Experts of a small language model: vocabulary 32768.
Below are experts of layer 6 (counted from 0) of a mixture-of-experts language model. Rows are named router (the router's row for the expert), up (a neuron's input weights, with its number), down (a neuron's output weights, with its number) and show model dimensions 0-95. Each number is 128 + 32 x the weight over its row's rms, rounded and kept within 0 to 255.
Before each expert's rows: "raises" lists some tokens whose logits its average output raises strongly, later layers aside. This comes from a sample of Wikipedia text that the model never trained on.

# expert 41
raises: "g", "-", "ans"
router [148 140 167 113 114  80  60  87  35 111 151 132 136 100 163  84 144  97 148 120 118 124 138 105  75  92  77 121 170 174 154 120 127 138  92 180 143 145 150  66 111  71  74  91 126 150  91 137 141 147 135 134 117 204 123  76 125 139 124 118  31 107 182 109 111 120 143 131 100  37 133  53  98  80 132 182 144  90 163 121 151 141 171 117 130 107 161 125 144 150 162 123 105 158  77 156]
up0 [ 71 140 109 159 140 106 106 125  92 116 121 133 116 116 113 145 157  90 135 120 179 115 147 194  93 101  62 167 143 112 119 184 130 113  54 170 133  98 163 156 176 141 170  99 136 160 115 123 141  85 175 173 138 175 135 125 109  99 132 103 115 123 118 151 127 151 126 120 162 157  64  97  71  58 175 154 118  82 141 120 174  86 146 148 151 105  90  86 159  96 152  97 129  91  93 113]
down0 [ 85 164  96 176  87 120 135 142 139 168 135 153 138 127 127 134 169 138  98 128  81 194 148 173 148 198 161 168  88  91 115  94 102 148 151  93 139 170 142 174 144 160 186 192 110  73  88 134 128 150  74 148 142 110 117 120 150 105 185 126 151 120 141 118 150 110  81 141 132 148 108 134 183 148 104 119 155 150 113 151 126  94 113 134 151 144 149 176  75 118 122 158 103  77 110  99]
up1 [ 81 175 155 154 145 112  35 145 123 110 133 138 105 153 161 129 114  89 114 139 102 115 162 110  75  83 125 160 154 125 142 148 179 168 154 130  99 149 103 111 179 127 133 126 181 163 113 137  65 110 148  97 104 186 124 126 153  88 130 123 101 118 119  84 101 131  83 123 123 137 149 132 133 106 167 141 139 152  79 134  66 110 169 133 142  90  85  92  78 136 178 139 120 131 150 167]
down1 [148 168 114 162  76  92 145  74 193 173  97 131  59 102 163 149 105 165 141 137  92 148 111 189 122 146 154 103  86 149 102 170  91  30 114 127 141 122 159 182 156 150 138 165 116 143 152 128 153 138 131 158 156 125  93 182 149 137 111 101 115 133 131 108 169 205 154 191 140 132 160 138  77  74 135 122 110 121 138 113 163 101  83 106 108 128 137 139 121 158 120 102 231 115 145  72]
up2 [173 185 146 205 131  67 159 134 139 132 127 130 115 110 167 115 116  85  39 111 200 132 130 189 180 108  97  75 153 154  70 169 125 123 115  87  94 105 134 146  99 147 176 152 196 101 104 120 134  90  83 127 129  99 168  85 163 134 128 106 130 100 139  93 154 114 139 156 153 139 110 118 156 158 137 111 175 118 111 134  46 156 158 115 179 161 169 105 191  65 155 129 136 125 102 158]
down2 [ 81  49 108 120 159  96 114 105 125 114 128 113 138 164 159  81 117  61 137 172  97 145 163 146  70 173 113 110 115 177 183 160 104 118 126 113 169 117 169  51 101 101  77 137 171  81 127 124 144 135 127 113 115 109 117 100 175 145 159 115 128 155 123  91 163  35 159  89 115  56 185 115 139 104 171 162  68  87 169 104 159 141 148 148 111 129 169 127 101  83  73  89 153 147 104 129]
up3 [165 186 149 112 142  74 107 115  97 158 138 118  76 131 173 127 102  45 135  76 139  97 185 134 122 203  75 100 108 169 145  86 141 129 129  79 167 130 147 100 162 136  69 132 131 111 141  98  93 105 128  71 101 159 139 137 168 141 112 153 115 157 188 109 141 144 129 155  65  86 108  96  96  90 152 128 171 116 155 117 108 151 187 113  74 153 196  99 140 103 136 160 139 116 135 137]
down3 [156 140  84 168 121  57 129  87 153 151  89 154  91 116  87 145 155 114 162 144 137 191  94 167 133 123 133 105 112 120 104 121 105  93 127  49 146 144 197 209 119 123 115 144 142 129 232 131  71 126 144 122 143 165  89  88 118 143 121 196  54 183 134 134 134 167 123 172 138 131 104 181 150  92 124 157 143 145 109 116 143 149 142 136 114 142  85 137 108 133 109 193 132 113 152 123]
up4 [150 115 205 202 150  99 118 137 108  96 101 178  80  95 120 105  44 104 110 115 184  82  60 142 136 131 126 123 157  86 175  86 169  84 123 121 188 176 109 132 138 138 148 129 156 153  99 103  62 125  92  82 133 198 118 133 116 109 120 125  77 161 181 154 178  96 126 145  94  74 146 148 130  92  74 156 129 107 104  83  54  78 135 128  88 159 180 136 120 168 110 163 148 128  78  73]
down4 [135 114 146  39 140 120 178 133 102 124 147  99 145 142 109 172  94 145 124 105 164 158 174 115 156 116 142 122 147 121  91  70  92 149 103 117 120  96 193 134 123 152 183 104  81  85  79 102 121 137  98 122 172 126 131  88 137 110 120 107 159 116 118 121 121 151 162  91 125 184 114 126  93 116 105 137  94 119 127 127 118 175  43 122 211  80  71 137  94 108 122 133 148 154 135 122]
up5 [124 150 127 169 100 100  54 139 136  97 144 146  68 138 179  79 137 111 128 107  99 141 122 165  81 164 139 166 121 136 114 115 100 145 100 116 116 155 135 133 131 152 167 118  88  84 119 192 126 128 116 119 106 152 177 210 122 103 119 146  97 110 143  89  74 132 129 176 106 132 111 156 139 127 107 112 164  70 109 146 117 119  72 118  86 179 166 114 150 174 149  56  97 164 122 111]
down5 [111 147 118 188  93 133  98 143  99 119 145 154 115  74 182 141 169 166  99  65  99 119 110  77 140  93 135 147 104 145 110 116 129 142 138 170 123 191 113 117 165 142 133 161 179 164 123 169 114 102 124 142 140 158 134 117 149 145 164 201 168 106 131  86 119 116 104 107 168  92 168 124 127 121 184 153 140 124  99 165 148 100 169 104 103  68 125 164 134 181 108  78 144 116 101 148]
up6 [127 132 187  96 126 110 114 151 168  96 120 164 150 189 167 100 103 154 170 107  82 147 137 126  95 137 167 118 153 190 119 110 186  76  99 129 145  95 106 163 152  82 123  81 124 181 136 111 100 172 141 141 149 102 165 146 108 141  94  48 101  84 113 137 151 185 109 103  93 123 126 162 104 153 123 103 182  99 185  88 142 160 102 156 108 166 178 137 122 142 165  84 144  64  59 157]
down6 [117  80 155 110  86 146 139 170 120  68 100 141 109  83 156 122 149 118 128 134  75 111 137 103 135 110 149  80 154 182 127 109 121 108 206 149 153 136  72  80 126 109 100 156 152 110 127 113 127 115 141 149  88 104 113 130 206  93 155 115 126 116  69 132 116 135 136 174 139 108 126 123  72 109 190  85 166  83 146  97 154 115 112 144 120 168  74 113 136 165 123  81 110 142 184 166]
up7 [136 161 160 113 121 106 219 132  81 164 122 129 204 154 147 107 131 108 131 169 143 131 118 156 138  98 147 146 140 122 182 142 124 142 127 151 100  97 146 209 153 114 134  97 117 125 159 133 175 125  95 155  88 163 108  78  93 108 146 185 139 130  92 135 116 144 164 116  91 170 121 141 135 128 108  69  86 122 156 104  96 106 139 109 176 133 157 100 114 120 131  80 184 157  55 152]
down7 [169  87 143 179  68 150 108 181 107 163 129 118 128  92  92  98 114 182 172 117 102  82  98 123 131 130 152 142 142 109  92  80 139 173 134 150 143 148 122 181 134 151 122 202 116 168 150 143  67 171 102 135 109 101 150 123  83 137 107 121 166 112 166 140 145  98 135 100  84 139  72 184 122 112  84 190 156 178 157 163 119 121 109  93  93 125 107 164 195 113 102  63  43 111 136 143]
up8 [ 81 169 148 148 151 166 112 143 112  90 117 116 124 114 154 106 122  69 129 123 124 119 168 149  80 106 151 118 154 195  84 147  97  78 158  98  91 142 152  99 189 125 137  96 101 169 147 165 124 151 142  94 117  99 155 105 127 207 155 100 104 127 166 153  95  70 129 113 110 147 146 104 101 120 119 164 141 155 125  96  92 111 146 103 160  92 118 106 137 137  87 166 194 144 134 152]
down8 [ 77 128 142 141 125 131 114  59 105 145 109 124  99 135 132 117 128 101 163 159  54 143  37 142  76 146 123 119 138 180  96  14 124 134 101 167  97 131 143 189 146 140 160 101 118 123  95 125  93 153 157  72 164 141 152 111 113 134  42 109  90 109 149  90 143 146 146 138 151 138 106 104 127  90 137  99 120 101 111 184 111 159 122 107 166 122 166 110 147 209 152 169 130  60 139 105]
up9 [145 160 155 108 156  68 106 115 204 128 169 103 135  78  75 177 157 102  99 154 108 152 171 138 131  81 186 134  87 155 165 133  91 168  70 148 118 185 119 159 157 150 116 147 127 164 132 114 134 129 116 137 125  88 131  89  56 136 187 153 111 136 146 183 148 133 185 135 134 139 125 101  89 133 124 173 103 107 119 116 129  93 148  85  76 161 138 115 142  55 159 103  80 161  55 106]
down9 [165  98 105 154  86  89 137 169 176 122 141 117 119 124 123 112 102 164  70 127 112 114  87 152 112 145 147  99  85  94  70 156 123 195 153 124 167 155  91 148  96  91 128 167 172  74 161 112 106 141 124 121  72 119 164 113 115  50 110 125 108 144 164 105 145 137 122 115 112 124 145  77 150 173 106 159 128 173 139 105 107 193 117 131 128 125 119 153 157 104 154 161  83 124  93  82]
up10 [ 95 151 156 107 133  97  83 111 143 126 143 159 174 124 142 124 133 170  92 133  93 192 159 129 152 102 180 109 133 186 128  96 163  92  36 168 166 145  92 123 154 134 111 144 137 186 104 169 113 172 102 139 160 167 112 163 155 179 105 127  98 120 129  98  76 166 108 105 123 136 111 124 131 162  75  96 177 121 133 136  82  90 146 135 103 108 115  69  31 158 166  47 154 102  73 166]
down10 [100 153 141 112  80 172 165 118 159 104 124 199 107 110 177 178 158 122 125 127  74 129 151 109 119  65 153 154  82 168 144 120 120  62  50 166 164 110  74 139 121 195 129 115 104 139 162  81 176 151 119 124 136 138 131 194 177 133 118  83 142 149  73 138 156 161 151 185 134 103  45 111  59 132 128 103 120 197 150 117 144 134 102  98  72 151  87 141  86 112 131  69 156 135 137 136]

# expert 40
raises: " honors", " awards", " races", " in"
router [153 158 177 139 104 110 112 123 100 128 142 167 126 153 121  90 177 134  96 156 142 133 145  65 149 131 136 157  45 137 176 106 183 135 115 132 107 116 183 123 150  37  99 117 181 131  88 125  97 130  58  92 143 140  81 133  90 130 120  97 119 165 174 141 115 124 141 171 110  89 113  92 150 108 170 114 177  83 140 116 116 116  96 132 187 202 137 110 142 179 142 157 118 209 107 195]
up0 [120 107 119  65 127  95 172 107 116  89 124 157 108  65 195 109 139 116 117 155 141 153 152 104 149 120 106 137 135  94 108  95 157 178 168 111 116 142 107 139 165 122 177 128 135 119 121 101  85 103 105 119 101 163 156 145 122 152  81 163 122 166 118 161 121 136 119 149 154 121 107 133 107 162 108 139 108 107 109 152 165  86  74 175 176 165  94 147  29 116 204 155 144 111 102  75]
down0 [137 147 140 143 132 110 148 143  66 100 172 125 123 154 113  74 113 110  86  96 105  99 188  94 127 183 138  88 150 200 114 149 145 154 181 136 127 163 140 160 108 148  80 164 112 111  98 203  95 111 119 171 142 121  72 127 175  84  86 130 155 101  98  85 154 114 150 191 140 159 150 101 112 147 130 114 199 142 168 124  98 162 118 119 150 160 109  79 155 118 106 146 154 164  80 158]
up1 [154 161 108 147  69 154 104 162 127 117 138 104  95 141 152  64  84 106 131 147 130  99 129 137 126 114 124 116 108 153 106 148 140 157 144 166  56 174 140 143 115 117 139 121 111 151 109 144 141  96 164 163  83 113 218 108  86  43 111 158 137 125  93 115 127 123 145 133 138 119 131  96 152 112 159 173 100 125 156 198 109 181  98 161 135 125 137 120 130  98  99 106 124 137 120  97]
down1 [101 120 102 140 123 111 170 136 120 117  89 135 127  44 156 216 129 132  85 133 150 104  96 153  96 136 137 131 163 193 131 175 167 135  66 125 158 117  49 112 185 127 151 124 120  69 142 131 204 175 140  94 147 173 112  86 156 119 200 155 109  91 173 118 174 142 100  93 116 110 167 117  75 143 134  74 161 161 110 126 139 151 137 123 113 180 169 163 110 212 116 123 192 139 106 181]
up2 [137 114 135 157 156 117 166  97 123  87 142 128  97  97 133 122 130 127 162 190  95 129 159 111  99 158 138 162  78 191 119 153 113  74 107 146 109 161  91 107 183 176  75 108 108 131 124 101 141 157 134 138 106 152  89  76  90 128 143 122 149 157 160  68 121 125  97 134 142 112 143 141  71  94 106 135  76  93 128 139 150 159 101 176  94  93 111  78 127 127 162 140 133 136 120 121]
down2 [145 138 121 133 156  93 157 111 105 121 166 127  87 122 122 149 240 106 129  61  84 106 170 101 134  88 112 154 128 104 137 127 132 131 113 141 118 179 115 182  80 121  98 148 191 123 110  90 107 112 141 144 179 133 126 116 113  85 113  80 137 106  98 124 133  86 157 112 114 113 169 102 130 129 130 153 142 111  98  45 146 139 160 169 121  78  99 103 141 162  81  83 132 128 140 128]
up3 [174 177 162 157 170  85 137  49 101  83 138 125 130 115 160 135  98 146  77 155 157 125 124 141  83 155 134 124  63 146 158  69 130 215 130 132  94 162 132 142 108 112  95 130 160 117  97 112 139 143 138 110 102 145 108  92  93 133 105  86  95 189 159 118 118 141 126 164  88 117  78 136 168  91 161 139 132 132 159 128 110 165 169 142  85 141 128 139 177 117 124 129 151 130 160 143]
down3 [201 158 125  94 104 113 154 124 140 115 144 141  50 176  93 100 159 138 108  86 119 112 109 132 175 192  79 143 161 110  86 104 182  90  95  99 176 149 198 116 121 131 117 200 122 144  89 142 135 173 133 141 128 157 129  74 138 111  57 107 164 139 153 161 125  86 148  98 115 109 184 167 110 116  79 104 167 144 130  80 101 111 167 147 141 134 132  92 168 111  86 116 106 148 154 144]
up4 [118 167 114 178 165 126  84  96 135 125 143 160 159 171  78  91  95 104 153 146 147 110 110 124 162 127 107 106  97 102 162  85  97 108 130 169 112 109 172 145 148  90  64 185 157  92 131 102 171  63 102 134 219 150 147 118 113 126 131 130 159 136 143 124 191 151 149 165 120 114 120 119 135 135 126 139 129  99 102 141 111 145  84 120 191 138 177 121  99 183 155 139 153 116  75 133]
down4 [153  97 129 143 194 192 164 109 136 190 101 135 148 160 141  92 109 108 174 144  82  97  84 118 146 124 137  90  69 139 138 126 142 168 160  70 121 163 154 101 142  99 117 152 156 141 119 140  67 115 123 154 103 110 103 130 138 137  84  63  84 166 138 146  45 126 116 157 176  70 115 160  91 130 118  96 112  63 103 104 127  91  83 122 219 144 133 110 170  96 106 127 144 128 164 156]
up5 [113 144 101  85 134 114 150 148 114 157 153 145 163 115 146 118 110 120 111 151 181 110 142 170 173 114  60 123  98  82 167 158 181  93 149 100 126 129 100 115 149  99 149  86 126 112  87 133 120 132 134 206 130 159 128 159  66  86 162 180 101 140 157 171 140 198  94  93 125  52  88 153 108 169 139 123 151  92 166 118 122  77  69 146 138 168 168 150 122 128 134 107 139  95  98 117]
down5 [101 104 186 185 114 116 121 126 149  63 121 120 138 115 158 114 104 115 104 110  96  98  94 112  97 128 161  65 100  94 106 127 111  68 149 126 170 137 123 119 100 131  99  94 125 127 128 160 153 139 132  69  82 119 153 104  75 164 120 157 154 164 144 103  45  98 194 174 181 120 181 126 139 113 164 154 138 133 138 173  87 176 155 120 129 133 104 147 107 120 110 111 142 126 123 138]
up6 [ 64 168 233 155 125 130 136 129  98  80 166 104 100 125 122  76 173 164 174 205 110 126 150 127 137 158 134 180 127 159  95 101 175  98  92 146 125  88 123 121  97 130 147 126 106 145  94 118  15 124 165 109  90 181 167 125 139 165 165  43 109  97 165  91 109 176 100  90 121  81 127 153 106  77 104  96 106 167  91 153 148 201 132 109  92  86 123 110 117 127 129 152  80 178 101 138]
down6 [ 72 150  87 139 148 104 139  98 130 170  55 105 107 111 139  87 107 193 112  99 129 151 123 107 106  57 127 175  99 146 119 158  94  68  66 121 162 125  73 178 138 122 157 131 147 148 102  88  94 180 139  92 183 123 172 110  80 134 112 115  61 173 136 162 114 116 148  86 102 104  99  97 131 172 148 143 145 155  85 126 143 127  81  97 115 146  89 122 183 104 102 123 171 147 139 108]
up7 [ 82 126 131 133  80 144 145 136 122 156 121 115 130 103  74 152  88 179 148 150 107 132 143 101 134 159 149  84 122  95 185 109 109 163 124 157 133 122 129 111  38 155 132 115 166 162 144  65 143 100 141 114 151 156 176  93 133  99 133 117 116 154 144  80 165  96 158 122 138  86 117  60 115 229 166 141 107  89 130 147 148 132 142 109 156 120 136  24 110 106 111 126 170  91 146  55]
down7 [159  86  77 144  70 160 118 115  92 106  91 112  89 179 139 177 108  75 173  87 130  67 171 192 141 137 136 159 145 131 163 163  86 140  91 100 158 120 130 150  98 153 129 130  90 118 150 131 137 110  77 178 126 122 131  86 142  72 129 115 100 168 109 194 128  89  32 179 103 126  93 139 156 218 100 120 135 171 189  89 102 106 106 159 131 114 115 151 115 144 127 167 153 111  81 131]
up8 [ 81 123 193 161 158  75 151  36 108 169 125 137  84 109 115 123 156  82  49 184 108  69 143  47 140 126 201 132 107 138 145 150 131  31 119 163 156 166 102 145 157 123  99 100 103 103 104  97  90 156 143 160 124 178  53 111 116  90  91 183 116 137  92 118  90 106 114 134 146  79 104 131 131 130 106 122 106  82 103 102  68 104 146 145 158 114 130 124 128 133 149 105 114 143  97 159]
down8 [183  93 170 140 108 100 103 104  51 105 130 128 150 123 106  96 170  70 175  96 114 133 102  96 149  94 129 112  91  78 147 104 134 177 158 110 132 173 117 170 101 130  89 157 190 142 150  56 119  71 109 153 181 145  80 134 116 140  67  71 103 153  98 148 107 103 137 124 115 145 108 132 108 151 127 161 151 102 150  65 167 100 164  81 135 122  97 134 184 134 111 113 166 112 170 202]
up9 [135 115 113 143 111 139 107 103 134 151 146 137 116  90 176 154  59 138 121 140  75 141 164 161 134 153 134 151 136 155  71 111 164 134  92 152 146 194 127 117 161 125  98 133 110 119  75  95 141 105 159 175 164 141 118 177 112 103  98 130  85 132 142 135  70 139 126 139 146  88 143  87 139  80 150 150  89 116 122 133  88 122 138 150  64 113 139 168 175 173 122 172 134 107 137 107]
down9 [152 124 162 124 158 113 168 168 155 117 128 136 144 116 157 136 161 120 108 123 181 206  72 104 101 152 122 106 123 179  71 167 121 120 128  88 116 101  92 133 104 103 139 128 177 111 117 154 158 167 139 167 124  55 100 128 143 145 116 137 138  78 139 135 143 122 116 105 128 144 171 146 176 111 164 123 170 114 127 136 173 137  82 165 124 127  63 117 105 160 130 143 128 119 152 116]
up10 [168 118 137 159  94 120 116  67 111 109 165 118 174 116 165 125  22 118 100 136 131 141 185 166  83 128 140 108 117 120 136 104  88 126 161 100  65 134 178 154 156 168 115 125 133 145  90 188 120 124 162  87 135 172 177 106  97  93  99 168 165 140 122  61  98  85 104 172 134 144 185 123 128 169 141 101 114 116  82 169 166 163 110 162 141 106 135 129 140 185 146 137  98 119 160 102]
down10 [127 129  74 215  70 159 149 160 148 143 156 105 167  79 157 160 101 175 104 134 152 149  98 107  84 100 146 166 144 145  74 127 119 121 117  91 117 146  87 146  81 142 141  90 129 120 118 154 152 132 191  97 113 174 159 109  84 167 134 196  69 130 130 107 163 167 160 136 106 113  90 175 112 111 175 121 109 132 125 151 158  90 116 181  80 114 144 193 139  83 135 165 133 112 197  41]

# expert 73
raises: " United", " the", " Mexico"
router [110 140 159 128 106 128 152  99  91  96 159 177 137 111 116  71 120 148  93 114 113 111 122 112 141 137 177 129 100 149 168  94 138 141  70 155  94 118 169 129 148  73 126 140 129 162  88 145 104 137 144 142 196 188 113  94  85 108 156  38 140 136 151  96  97 141 118 162 119 123 101  77 132 127  98 116 118 105 129 115 175  97 144 137 129 144 156 102 129 166 148 152 122 121 107 125]
up0 [104 104 122 106 179 122  80 145  94 108 159 168 121 133 118 115  55 102 117  98 172  69 129  78  42 120 145 102 116 199 149 108 146 181  85 147 119 119 138 189 139  91 123 128 142 171 111  94  76  90 104 163 160 110 126 134 135 133 137 157 140 159 123 116 114 102 168 138 117 173 101  98 110 131 148 165  74 139 120 127 158 151 114 157 140  80 186 157 127  97 127 119  78 112  88 126]
down0 [111 122  59 135 153  82  96 123 157 120 199 146 148 148  76  95 155 163 143 155  90 127 228 146 135  69 145  90 164  95 199 113 104 121 162 100 162 114 165 124 109 133 125 136 132  59  93 133 155 134 107 114 108 146 109 156 123 147 102  95 183 137 150  92 105 116 144  58  98 140  73 102 177 133 168 136 125 114 155 110 159 145 123 116 145 140 142  91 150 126 113 133 110 111 143 126]
up1 [144 140 145  88 128 118  74 112  95 134 148  89  82 122 144 139 119  60 150 128 161 171 143 135 157 141 133 111 150 125 182 125 185 169 127 181 143 161 178 164 142 143 100 115 148 149 152 107 126 113 118 111  98 142 163 120 139 101 103  79  67  42 135 227 147 163 116  99 201 159 207 120 118 108  88  89 121 170 200 144 107 146 157  85  91  84 200 126 150 169 162 108 154 145 107 118]
down1 [192 165 181 157 168 138 146 151 159 148 128 130 128 145 137 152 133 133 152 107 135 146 162 153  85 105 124 213 138 153 144 143 158 117 112 144  92 137 149 125 146 152 119 131 100 160  98 112 149 155 149 128 163 126  71 164 138 116 122  99 183 118  96 103 150 112 159 109 160  82  74 158  55 144 130 125  90 116 122 163 165 164 114 134 134 134 121 159 168 162 127 174  87  95 145 130]
up2 [118 140 128 147 114 173 119 139  94 182  99 178 128 138  80 143 113 119 143 160 240 112 115 178 124 147 160 140 116 193 123 170 105 113 148  84 108 131 144  68 165 138 115 217 135 125  96 158 133 111  84 112 116 146  94 101 115 139  67 135 141 190 100  77 171 110 131 149 114 141 108 136 115 153  95 111 138 183 144 176 165 117 184 122 177 110 214 141  90 120 165 119 123 155 124 131]
down2 [164 152 132 100 163 123 140 139 130 114  98 194 131 157 135 177 181 146 219 146 154 111  88 164 131 123 129 115 118 169 118 135 140  80 173 165 138 108  89 109 137 116 184  62 113 162 120 166 163 102 159 136 114 122 142 160  90  60 101 145  37 120 134 135 164 157 176 163 168 122 152 111 158 171 120 162 108  90 168  93  75 136 119  93 111 114 125 180 123 140 166 165 121 129 146 103]
up3 [147  91 124  71  85  64 128 157 102 138 190 159 107 193 169 179 108 170 128 103 181 116 138 156 122  82  92 111  99 107 160  71 135 138 158 169 137  70 175  87 134  89 145 123 106 104 101 148 137 128 149 117 148 140 164 109  92 134 150 137 146  97  79 113 154 167 157  92  48 107 156 128 128 113 155 127 106 160 159 131 121  97 135 101 200 193  86 122 151 135 161  88  56 101  94 164]
down3 [ 73 131 100 129 161 126 102  86 118 159 183 183 182 119  80 139 110 173 113 144 160 139 113 114 141 114 127 109  70 157 127  99 113 145 163 192 129 173 153 142 129 158 144 153 149 151 114  69  92 151 123  97 146 109 124 143 159 146 148  82 149 100  93 114 134 158  88 124 112 104 102 173 117 139 121 151  92 132 123 196 138  69 107  85  52 134 102  94 112 133 166 148 148  36 154 107]
up4 [ 90 135 147 124 126 121 112  94  94 112 137 168  65 110 122 126 137 120 115 139 121 135  96 131 165 180 139 134 132  96 125 129 142 147 131 154 129 198 187 141 155  61 183 120 131 124 132 161 109 118  98 139 171  88 133 111  94  74 173 123 126 144 128 156  82  41 114 158 124 109 127  79 115 145  94 185 143 118 132 199 101 135 136 129 175 133 143 156 128 106 153 140 124 156  68 138]
down4 [129 124 134 125  68 131 180 160 144 151  92 121 178 159  64 148 130 115  77 133  89  92 112 105  69 105 138 118 130 102 129 133 140 143 108  81 107  93 131  85 123  96  99 102 122  94 178 143  86 133 128 171  73 170 144 169 145 103  88 174 102  55  99 121 124  72 115 108 121 137 126 132  97 139 122 146 127 135 151 141  90  80 123 110 149 150 120 123 169  57 103 129 148 106 140 142]
up5 [132  89 174 106 138 105 121 110 132 149 169 180 136 221 143 147 146 118 121  72 138 168 113 134 130  97 119 116 104 148 106  48  88 118 132 127 168 148 110 183 166 109 106 111 150  95 114  89 118 106 128 163 137  81 102 132 144 126 143 149 114  57 187 100  95 133 118 130 133 119 140  97 139 119 130 114 157 109  96  82 118  73 138 112 135 146 130 115 151 134 137 143 108 132  28 174]
down5 [189  79 161 115 131 128 157 158  77 146 110 127  78  98  93  93  80 100 136 138 207 144 128  78 111 129 130 110 176 174  97 146 135 172 181 101 141 127 206 124 176 111  76 121  72 144 168  95 177 181 109 161 122 128  79 154 151 186 134 145  79 133 132 126 134 164 113 120  71 134 128 131 101 105 146 172 115 124 122 177 139 151 177 115 154  95 129 128 109 151 132 113  85 153 181 127]
up6 [130 166 118 124 134  82 112  67  97 107 139 147 143 150 134 134 186  53 132 170 159 136 163 168 131  65 149 137 106 139 164  66  64 172 123  66 117 145 129 138 114 127  88 156  98 122 112 109 141 123 135 181  84 163 128 105  42 120 147  73 178 117 150 138 147  69 187 133 137 137 142 129 101 115  85 102 179 142 141 133 153 106 108 198 126 144 130 156 100 137 135 150 153  78 151 188]
down6 [107 157 144 141 125  68 165 142 138 124 182 110 103  72 110 143 127 153 140 130  98  77 129 144  79 113 174 169 139 116 151 104 131 131 163  69 134 117 180 147 142 140  58 156  90 143 103  72 103 167 159 172 153 180  94 143  95 100 133 183 124 148  97 134 119 101 138  36 167 157  95  84  93 126 168 149 105 130 155 148 104 164 146 143 190 114  98 150 112 113  90 152  86 143 125 139]
up7 [ 74 180 132 136  66 143  66 135 158  98 112  91 175 196 149 118 155  94 147  89 129 133 130  79  95 155 133 169 101 136 152 124 127  65  94 122 127 114 154  79 135  96 153 131 105 119 137 128 143 118  83  96 162 127 123 124  91 165 146 139 138  87 158 138 156 146 124 114 145 142 121 129  79 155 144 123  77 110 162 101  96 136 156 109 102 100 140  85  78 123 146 190 115 196 176 106]
down7 [ 97 175 165  69 154 165 149  92 152 120 150 178 104 161 132 143 143 100 140 134 130 135 155 104  97  84 137 105 106 132 105 153 123 117 154  95 181 106 169 166 107 157 141  49 155  98 129 145  86 173  98  95 117 180 172  73  69  86 163  97 146 122 133 128 114 107 158 104 135 188 154 112 164 157 193 132 121 136  82 152 132 119  89  91 111 155 130 173 119 168  89 132  94 161  63 110]
up8 [144 118 111 159 150 123 107  69 111 197 135 220 157 130  92 137 125 117 141 150 150 111 131 174 117 144 165 121  79 224 160 188 106  93 205 124 104  72 113 103 141 145 133 102  91 121 118 139 132 160 109 129  95 163 100 155 171 131 137 145 183 156 120 117 105  70 152 111 121 200 127 153  85 151 114 124 100 143  78 133  92 157 135  80  92 107 173 150  71 109 134 151 146 129  70 172]
down8 [112 117 116 142 139 100 120 162 135  50 144 162 133  88 118 182 115 130 170 137 139 113 167 121 109 120  54 109 152 130 103  97  92 128 151 147 174 142  89 128 160 108 122 116 112 116 120 141 207 113 132 123 139  89 117 121  69  97 123 133 133 127 126 185 118 176 159 147 100 119 113 127 139 118  98 160 105 112 177 128  46 150 120 114 129  86 128 147 112 165 167 132  95 206 167 136]
up9 [ 64 166 104 152 162 153 140 125  89 122 112 179 108 111 115 144 145 118  77 138 127 130 130 136 167 147 109 136  88 100  89 165 124 138 123 127 106 224 191  72 144  64 130 102 185 148 126 142  96 143  83  73  95 151 170  74 124 106 154 151  75 225 131 138  95  74 122 117 146 105  73  91 167 172 156 140 166 209 187 186 114 104 167  70 130 115 187 180 119  84 108 174  83 105 118 151]
down9 [138 124 115 118  78 120 168 124 181 126 136  57 158 148 158 145 120 129 110 163 130 157 157  93 145 129  98 178 129 146 174 106 160 156 130  89 102  65 140 116  95 118  81 130 130  87 168 130 107 117 138 204 181 166  70 172 118 128 112 109 113  60  78 172 164 103 109 118 143 152 149 138 126 109 116 162 145 141 128 100 140  89 140 142 189 177  82 174 136  92 116 137 173 129 180 137]
up10 [159 182 255 125  82 149 158 181 122 197 132 143  57 129 179 156 138  96 147  99 104 115 158 139 163 145 107 120 119  89 134 117 162 150  92  75 138 112 106 135 160  68 141 155 149 142  91 124 159  98  81  92 141 117 110 118  58 112 133 152 121 136 168 171  84 138 123 129 159  71 151 123 119 113  91 103 218 150 139 168  75 142 110 167 117 131 136 118  92 145 176 153 176 141 127  87]
down10 [156 110 125 192 128 119 142 104 146 105 134 127 181 161 121 123 153 152  80 127 103 122 108 132 180 107 111 161 107 148 146  90 115 137 130 146 125 152  96 164 117 123 137  92 147 134 118 150 140 163 147  97 109 132 207 137 100  99 147 110 134 124 100 136 124 102 111 151 139 112 133  89  82 106 170  95 156  71  84 154 163 218 126 174 182  94 121 155 100 134 102 108 125  70  83 168]